Experts of a small language model.
Experts: 128 experts in each of 8 layers, 32 SwiGLU neurons an expert, 8 picks a token, a sigmoid router.
Below are experts of layer 3 (counted from 0) of a mixture-of-experts language model. Rows are named router (the router's row for the expert) and show model dimensions 0-127. Each number is 128 + 32 x the weight over its row's rms, rounded and kept within 0 to 255.
After each expert's rows: a language model's description of what the expert responds to. This comes from a sample of Wikipedia text that the model never trained on.

# expert 22
router [ 97 158 174 110 109 147 172  73  76 129 132  48 165 150  73  94 127 137 117  89 125  94 121 147 106 174 193 154 172  99 206 112 133 105 176 163  81 131  86 143 135 145 174 104 136 133  98 166  98 103 184 125 137 142 126  56 190 143  91 162  79 112 175 119  87 108 144  94 142 142 124 103 120 101  95 145 118 140 103 163 132 114 217 108  71 176  72 107 116 103 175 135 120  84 111 136 113 150 117 128  72 225 109  85  73  84 116 123 129  74 139 138 139  96 149 137 128 117  96 142 139 148  66 134 106  68 105  85]
It responds to: Common function words mid-sentence such as the, and, of, that, which, who, or, mostly after prepositions or commas.

# expert 39
router [ 72  84 204  69 121 150 132 111  84 154 134 161 140  88  47 104 124 145 159 151 121 145 134 126  75 115 120 122 102 129 167  72 124 138 148 142 114 119 151  74  74  55 130  65  79 127  99 155 140 102 153 119 115 176 147  48 127  76  83 143 148 159 182  94 144 155 115 175 125 148 125 115 147 141 167  97 164  77 129 141 179 142 152  90  89  97 130 127 119 128 166 138 103 136  46 106 188 119 111 122  32 128 157 123  73 123 163 100 137 102 137 174 157 153 133 118 156 136 139 173 154  97 148 122 136 104 140 127]
It responds to: Word-internal pieces like or, ur, on, lo, ver (Dragons, Sigurd, journalist, further) plus sentence-initial The.

# expert 15
router [125 161 218 144  88 105  95  98 148  96 165  96 150 147 116  69 172 111 109 144  98 129 122  65 155 156 138 118  79 149 180 144 102 118 135 166 105  89 111 148 174  86 149 147 125 151  88 147 171 127 153 120 145 126  73 144 168 120  75 127 147 138 177 142  96  98 115 113 149  99 174 159 112 121  80 122 133 108 142 175 138  49 191 103 104  85 120 105  78 145 120 137 180 159  84 143 130 109 111 162  86 132 119 108 114 112 128  56 139  81 155 138 123 198  16 136 140 109 155  84  84 125 118 140 100 171 143 114]
It responds to: Short consonant-vowel pieces near the start of words, such as li, ri, en, b, qu (Bibliography, stenographer, client, Quantumania).

# expert 7
router [126 113 137  83 121 171 148 116  84 174 145 145 161 122 125 131 107 159 109 142 130 105  84 168 131 127  67 175 141 146 101 148 129 105 221 156 127 120 177 162 145  80 157 161 104 138  69 123 116 107 136 113 104  69  78 126  86 137 106 135  99  90 120  84 166 124 163 143 166 108 185 140 177 105 120 172 126 130 163 198 143 128 131 120 135 174 118 101  99 168 130 107 151 156  94 212 175 110 168 197 105 132  79 146 119 179  77  57 118 173 176 108  89 106 116  77  89  93  74 133 147  82 109 120 146 108  87 134]
It responds to: Final pieces of proper names and acronyms, plus apostrophes and closing parentheses, such as UEFA, FIFA, Mogilev, Prague, doesn't.

# expert 13
router [ 97 144 138  87 152 119 128  80 106 102 153 136 130 118 127 132 130  97 102 163 131 128 140 174 105 150 163  74 165 164 129  56 108 149 131 118 116 130  86 161 209 120 172 109 139 108  57 186  77 120 174 129  88  84  78 107 133 157 104 112 122 128 165 168 195 158 209 157 140 102 131 173 137 143 122  72 107  45 141 156  99 110 160 161 107  89  77  80 133  94 173 117  69 150 119 120 103 133  96 151 149 118 105 115 118 166 132  86 143 100 171 105 186 116 130 128  88 113  75 133 161 166 134  76  67 174 136 108]
It responds to: The h inside neighbour, us-starting words like usually and using, and not, but, un-, and 0 in numbers and tables.

# expert 32
router [ 78 160 172  83  76 141 137 125  70 135 159 178 147 135 114  93 114 125 137 117  76 128 209 135 107 118 105 100 132 133 134 121 155 100 129 100 145  96  59 147 122 103 163 136 153 103 152 119 110  58 144 107 133 133  72 125 139 151  77 157  91 125 144 109 106 123 135 177 141 128 160 129 127 131 138 153 168  96 102 166 157 154 234  78 128 181 134  82 154  88 120 126 133  95 134 140 157 107 135  70 107 148 119 150  97 178 145  88 132 165 120 119 120 130  59 173 152  55 170 146  84 160  80 126  92 148 118 149]
It responds to: Field names and colons in infobox-style lists after a dash, such as Born, Country, Location, Spouse:, Batted:, Publisher:.

# expert 26
router [111 138 177 166 132 107  81 114 114  93 149 141 110 133 105 135 173  96 129 180 100 142 126  97  75 119 124 137 166 145 117 156  86 159 144 170  74  88 129 105  96 103 192 102  87 108 151 157 126 119 175  77  99 115 131  53 142 153  79 138 124 118 147 126 194 102 152 155 166 174 159 130 132 132 113 190  97 143 164 137 113 151 152 113 118  96  61  54 213 126 122 155 163 132 104 121  87 147 140 172 110 140 105  84 102 188 127 110 182  88 124 131 185  87 145 192 165 127  58 128 117 129  86 102 116 129  81 146]
It responds to: The words to and the, plus starts like p, co, Ho, and the piece ft in often and aircraft.

# expert 37
router [ 90 131 156  48 159 105 136 130 131 124 109 132 172 168 170 147 129 121  94 177 108 100 162  63  96 148 115 103 176 100 189 143 118 115 137 107 122 132  55  85 158  58 141  90  88 116 126 151 106  57 120 132 109 179  43 130 150 122 109 144  66 123 138 125 109 122 125 156 186  97 159 148 144 105 133 177 140  98 119 184 176  73 145 131  97 198  93 127 107 153 141 149 128  94 110 177 134 123 124  98 126 140 136 140  88 182 115  62 131  99 138 147 117  99  84 105 131 132 160 122  90 117 102 132  77 118 126  94]
It responds to: Colons after infobox and list field labels, like Motto: and Synonyms:, and sentence-ending periods, abbreviation periods, and heading = marks.

# expert 57
router [123  66 161 118 145 153 125 124 112 117 172  74 150 119  61  91 113 176 131 106  59 167  94 161 138 166 106 148 105 153 136 126 131 139 144 136  93 113 140 150  96 129 149 116  99  94 112 171 106 146 146  73  68 152 161  84  64  81  74 154 103 177 128  98 121 149 151 144 150 162 168  98 118  98 115 171  98 106 142 204 160  91 146  80 107 163  61  82 163  91 171 116  95 148 109 101 141 119 156  77 106  93 104  81 121 130 133 130 170  73  75 186 148 106 116 122 105  90 158 189 113 111  95 182 162 106 142 117]
It responds to: Suffix-like pieces ed, ent, ant, est, id completing words such as Milestone, turbulent, Quantitative, Candidate, currently.

# expert 60
router [151 120 187  47 127 136 105 169 119 120 123 101 177 109 115  65 130  63 161 138 119 104 118 157 151 118  88 121 123 111 183 123 123 141 148 146  99 120 100 156 188  78 189 150 124 149 101 121 159 127 127 108 113 127 161 109 147 102  71 105  83 123 127  56  97 177 160 112 175 185 201 141 129 153  90 123  93 132 159 146 152 136 120 137 147 124  92 171 142 116  94  94 214 123 109 158 139 129 155 190  97 130  85 118 104 181 120 133 192 153  73 126 136  68 165 114  68 130 122 171 124 147 139 178 143  99 105  84]
It responds to: Mid-word pieces re, ea, en, le, er in English words and surnames, e.g. icebr-ea-king, Mor-en-o, Ding-le, the-re.

# expert 43
router [ 99  68 148  66 148 118 130 119  95 165 123 120 121 158 102  98  77 148 164 171  94  72 134 120  90 161 130 153 158 206 148  82 104 102 138 179  82  48  88 139 177 117 182 154 143 127  85 117 133 130 133 140 119 120  93 131 117 129 111 176 155 148 191 107 123 144 156 161 164 173 130 166 134 102 155 106 136 170 148 138 120  93 125 107  86 162  92 139 131 163 122 157 135 133  84 170 161  64 133  66  85 194 108 102 172 117  76 127 146 105 136 135 101 136 113 174  86 132  91 129 117 121 125 144  66 114 100 129]
It responds to: The letters l and r inside words like prequel, Bowl, established, plus endings like -er and commas, periods and line breaks.

# expert 42
router [ 53 163 149 136 131 109 122 150  62 111  85 123 205 157  99 115 123 162  93 137 132 155  81 122 150  87  92 121 128 142 109 130 111 112 209 134 104  82  91 130 115  81 159 146 155  90  70 132 147  99 139 101  33  57  35 136 126 168 103 144  83 191 140 136 113 136 157 137 119 155  96 159 147  96  61 181 112 145 121 166 153 119 122  97 172 133  88 107  88 135 199 134 129 145 131 105 149 161 110 165  49  88 103 124 135 124  93 129 113 103 105 157 144 150 108 113 110 108 146 137 112 145 120 110 143 102  99  75]
It responds to: Pipe characters separating cells within markdown table rows of results, charts and rosters, plus semicolons and colons in lists.

# expert 36
router [123 123 182 114 143 111 183  84 108 107 118 100 173 156 106 112 126 169 113 165  85 101 116 106 131 121 132 119  90 108 129 125 110 114 175 135  61  81  90 125 149  72 108 105 123 125 117 146  64 100 173 153 154 139  92 117 119 204  72 127 136 154 156 169 134  89 120 119  96 108 165  97 101 143  97  85 155  95 123 139 187 144 151 100 120 162 113  91  99 136 103 144 110 122 145 182 116 134 156 147  95 148 109 104 142 186  87  79 198 100 169 209 144 108  92 136  89 181 109 131 118 109 131  81 138 116  71 138]
It responds to: Single capital letters or capital pieces beginning proper nouns and acronyms, often after pipes or punctuation, e.g. C-linton, X-box, S-mash.

# expert 20
router [120 176 163  80 147 179 110  76  90 136 137 132 164 121 112 108 129 127 125 149 134 131 194 177  99 147  80  95 132 156 127 154  52 107 166 173 120 117 141 123 165  89 177 116 102 110 120 205 122 101 141 115  96  94 102 136 146 172 109 155 101 159  99 127 111 136 166 113 180 148 165 130 205  69 101 149 118  95 148 148 138 123 205 136 157 153 125  72 157 132 138 120 112 148  67  92  99 153 180 131  58 173 110 118  86  98 125  66 136 135  82 121 156  95  72 104 141  98 140 107 172 124  67 130  73 113 113 103]
It responds to: Punctuation and units in numeric data and tables: pipe separators, en-dashes in scores and ranges, colons in times, km, %, am.

# expert 45
router [119 153 155  29 114  79  79 119  92 139  83 140  84 130  86  70  86 154 158 146 103 115 134 107 145 158 183 129 127 134  97  83  88 189 207 125 118 154  59 145 114 146 104 118 174 127  90 143 135  88 156 136  71  77 124  88 106 139 123  91 108 156 132 140 124 111 170 107 127 133 150 111  67 105 128 143 118 134 169 154 118  72 151  80  87 104 104  81 128 123 128  84 171 158  70 124 121 156 167 109 126 156 126 152 107 161 106  80 146  95 151 183 141 129 133 133 109 152  98 141  98 114  59 145 149 136 158 104]
It responds to: Line breaks, sentence-final periods, heading markers ==, ===, and closing parentheses at ends of lines, titles and list items.

# expert 29
router [110 147 160 125  83  79 139  95 133 180 115  85 202 122 115 116 116 155  74 144  93 131  89 171 136  75  94 126 115 128 193  85  91 157 153 142  81 129  95 120 150 112 165 142 137 118 125 141 104  85 161 103 127 121 138 101 134 210  91 169  86 147 188 155 132 146 142 130 156  94 136 116 143 142 108 131 133 106 171 189 185 104 143 127 109 107 121  62  98 128  85 139 116 190 111 127 105 138 101 136 119 170 108 123 131 134 102  97 136 121 178 197 120  99  62 105  90 125 133 144 134 114 113  95  91 129 114 135]
It responds to: Single capital letters starting a name or word, usually after a pipe, dash or line break, as in Aaron, UEFA, Nickelodeon.

# expert 47
router [ 94 127 140  99  47 163 105 102  39 191 158 162 149 176 144  98 119 176 118 144 125 109 138 129 165 118 139 130  80 135 154 124  98  98 177 151  91  87 142 201  95  71  74 188 119 168 133 152  97 127 119 109 138 140 126 138 115 173 115 161  50 108 135 145 110  81 137 107 148 104 182  98 169 148 102 170 145 121  96 154 115  99 134 115 141 156  87 119  99 141 183 158 122 161 130 174 168 148 100 154 103 121 116 174 132 161  81  87 162 112 108 121 180  76 107 148 120 123 122 154 133 145  82 132  59 132 101 168]
It responds to: Capital letters inside acronyms like NFL, NCAA, MVP, and closing parentheses or brackets after abbreviations, song times and country codes.

# expert 48
router [102 100 184 128 150 153  83 123  99 100 149 126 157 116 121 105  50 136 134 129  72  97 131  96 146 125 117 131 169 169 182 106  97 111 186 128  78  76 107 144 142  89  82 122 191 138 139 161 110 124 195 135 139 139 130 130 174 173 106 104  82 111 134 166 169 157 138  89 178 157 121  63 161  89 153 128 110 170 165 197 119 153 156 118  97 159  85  68 125 138 126 140 124 106  98 148 138 146 142 117  99 157 126 110  91  80  92 162 121 150 147 184  86 182 134 101 104  90 156  98 140 130  87 157 116  78 138  67]
It responds to: Prepositions of, in, at, from, over after nouns or verbs, and pieces f and st inside words like behal-f, re-st.

# expert 25
router [108 142 165  98 117 127 146 147 102 115  96 101 153  85 112  93 140 159  82 185 112 130  63 127 133 116 169  60 108 174 115 159  91 169 215 144  79 119 138 147 151 108 126  94 135  90 140 129  91  90 140 126 113 117  87 119  96 120  68 116 113 147 178 108 109 152 163 119 114 137 184 169 130 148  83 118 143 156 132 195 160 145 139  61 101 137 115  93 122  94 156 148 117 161 137 162 144 130 150 191 120 159 105 123 115 119  79  80 149  93 161 149 117 142 109 102  92 125 101 129  89 118 157 141 100 112 164 128]
It responds to: Word-initial two-letter syllables beginning names and capitalized words, such as Ha, Re, Ma, Ca, Mo, as in Hale, Revolutions, Pearl.

# expert 10
router [158 178 131  88 125 157 115  95 115 143 129 161 127 158 152 112  85 109  73 121 125 164 133 173 145  97 148 132 112 148 134 147  93 111 162 116  82 109 113 113 117  92 143 173 167 137 115 150 131 129 118 126 168 126  94 130 110 142 119  57 132 103 167 115  99 128 127 169 128 159 178 118 139  90 121  77 122 106 180 184 114 140 142 130 101 128 110 114 111 119 159 116 112  92  99 117 116  85 142 108 116 124  71 152 150 134  95  39 161 132 113 139 173 120  45 159  72 151 133 152 164 190 130 142 100 166  80  86]
It responds to: Commas ending clauses or names, en dashes in ranges and legends, and year or number starts such as 19, 18, 12.

# expert 44
router [ 59 208 179 114 104  91 113 116 138 129 162  98 110 132 103 106 141 169 109 133  98  91 149 131  91 111  99 132  79 171 100 131 104 105 138 139 110  65 112 106 132 145 131 155 117 119  99 213 185 122 196 149 127 179 117 120  81 112  91  82 131 139 156 142 169  81 122 140 149 121 178 131 129  69 123 162  81 119 129 142 173 120 180  61  92  95  95 146  92 120 190  88 179 121 170 159 118  85 128 126 121 145 127  65 175 180 126 116 116 161 143 130  88 102 104 161 113 106 121 143 136  87  95  65 113  67 111 102]
It responds to: Word-final or root chunks such as man, men, air, ard, ill, age, completing words like aircraft, bombardment, Femení, fair.

# expert 0
router [ 91 123 175  90  75 180 145 141  57 119 127 112 124 151  90  73 141  87  85 178  92 110 154 101 122 174 126  97 136  97 122 123 113 136 142 180 126 145 138 157 129 102 102 173 112 135 109 154  98  40 183  73 121 105 146 123 144 150  85  96 146 156 124 132 133  81 151 100 132 148 137 171 147  61 152 155 109  75 160 122 136 137 211  81 109 117  69 114 135 124 168 139 140 155 144 117 110 170 125  88 110 105 107 133 102 117 125  80 131 159 125 135 105 120  97 152 120 119 119 151 128 110  68 140 131 117  77 141]
It responds to: Line breaks, leading hyphen bullets, pipes and heading equals signs that begin lines in lists, tables and section headers, e.g. "- Date:".

# expert 62
router [ 85 158 169  94  73 105 109 105 131  57 122 143 150 101  53  81 119  83  98 133 127 153 107  70 129 133 206  70  63 172 135 138 145  93 173 127  79  98 138 122 133  88 139 123 149 137 110 126  61 112 110 130 133 149  77 149 142 163  97 148 146 161 109 119 131 160 164 155 168 115 144 128 165 181 137 149 166 103 117 158 115 132 172 149 114 162 150 113 103  98 133  82 186 126  95 192 104 118 113 138 132 123  90 124 119 174 119  69 151 105  97 151 112 133 118 113 128 149  84  91 144 102 141 132 111  31  62  90]
It responds to: The single letter e and e-containing pieces mid-word (change, Hockey, née, see), plus capitalized starts like Le, Se, Be.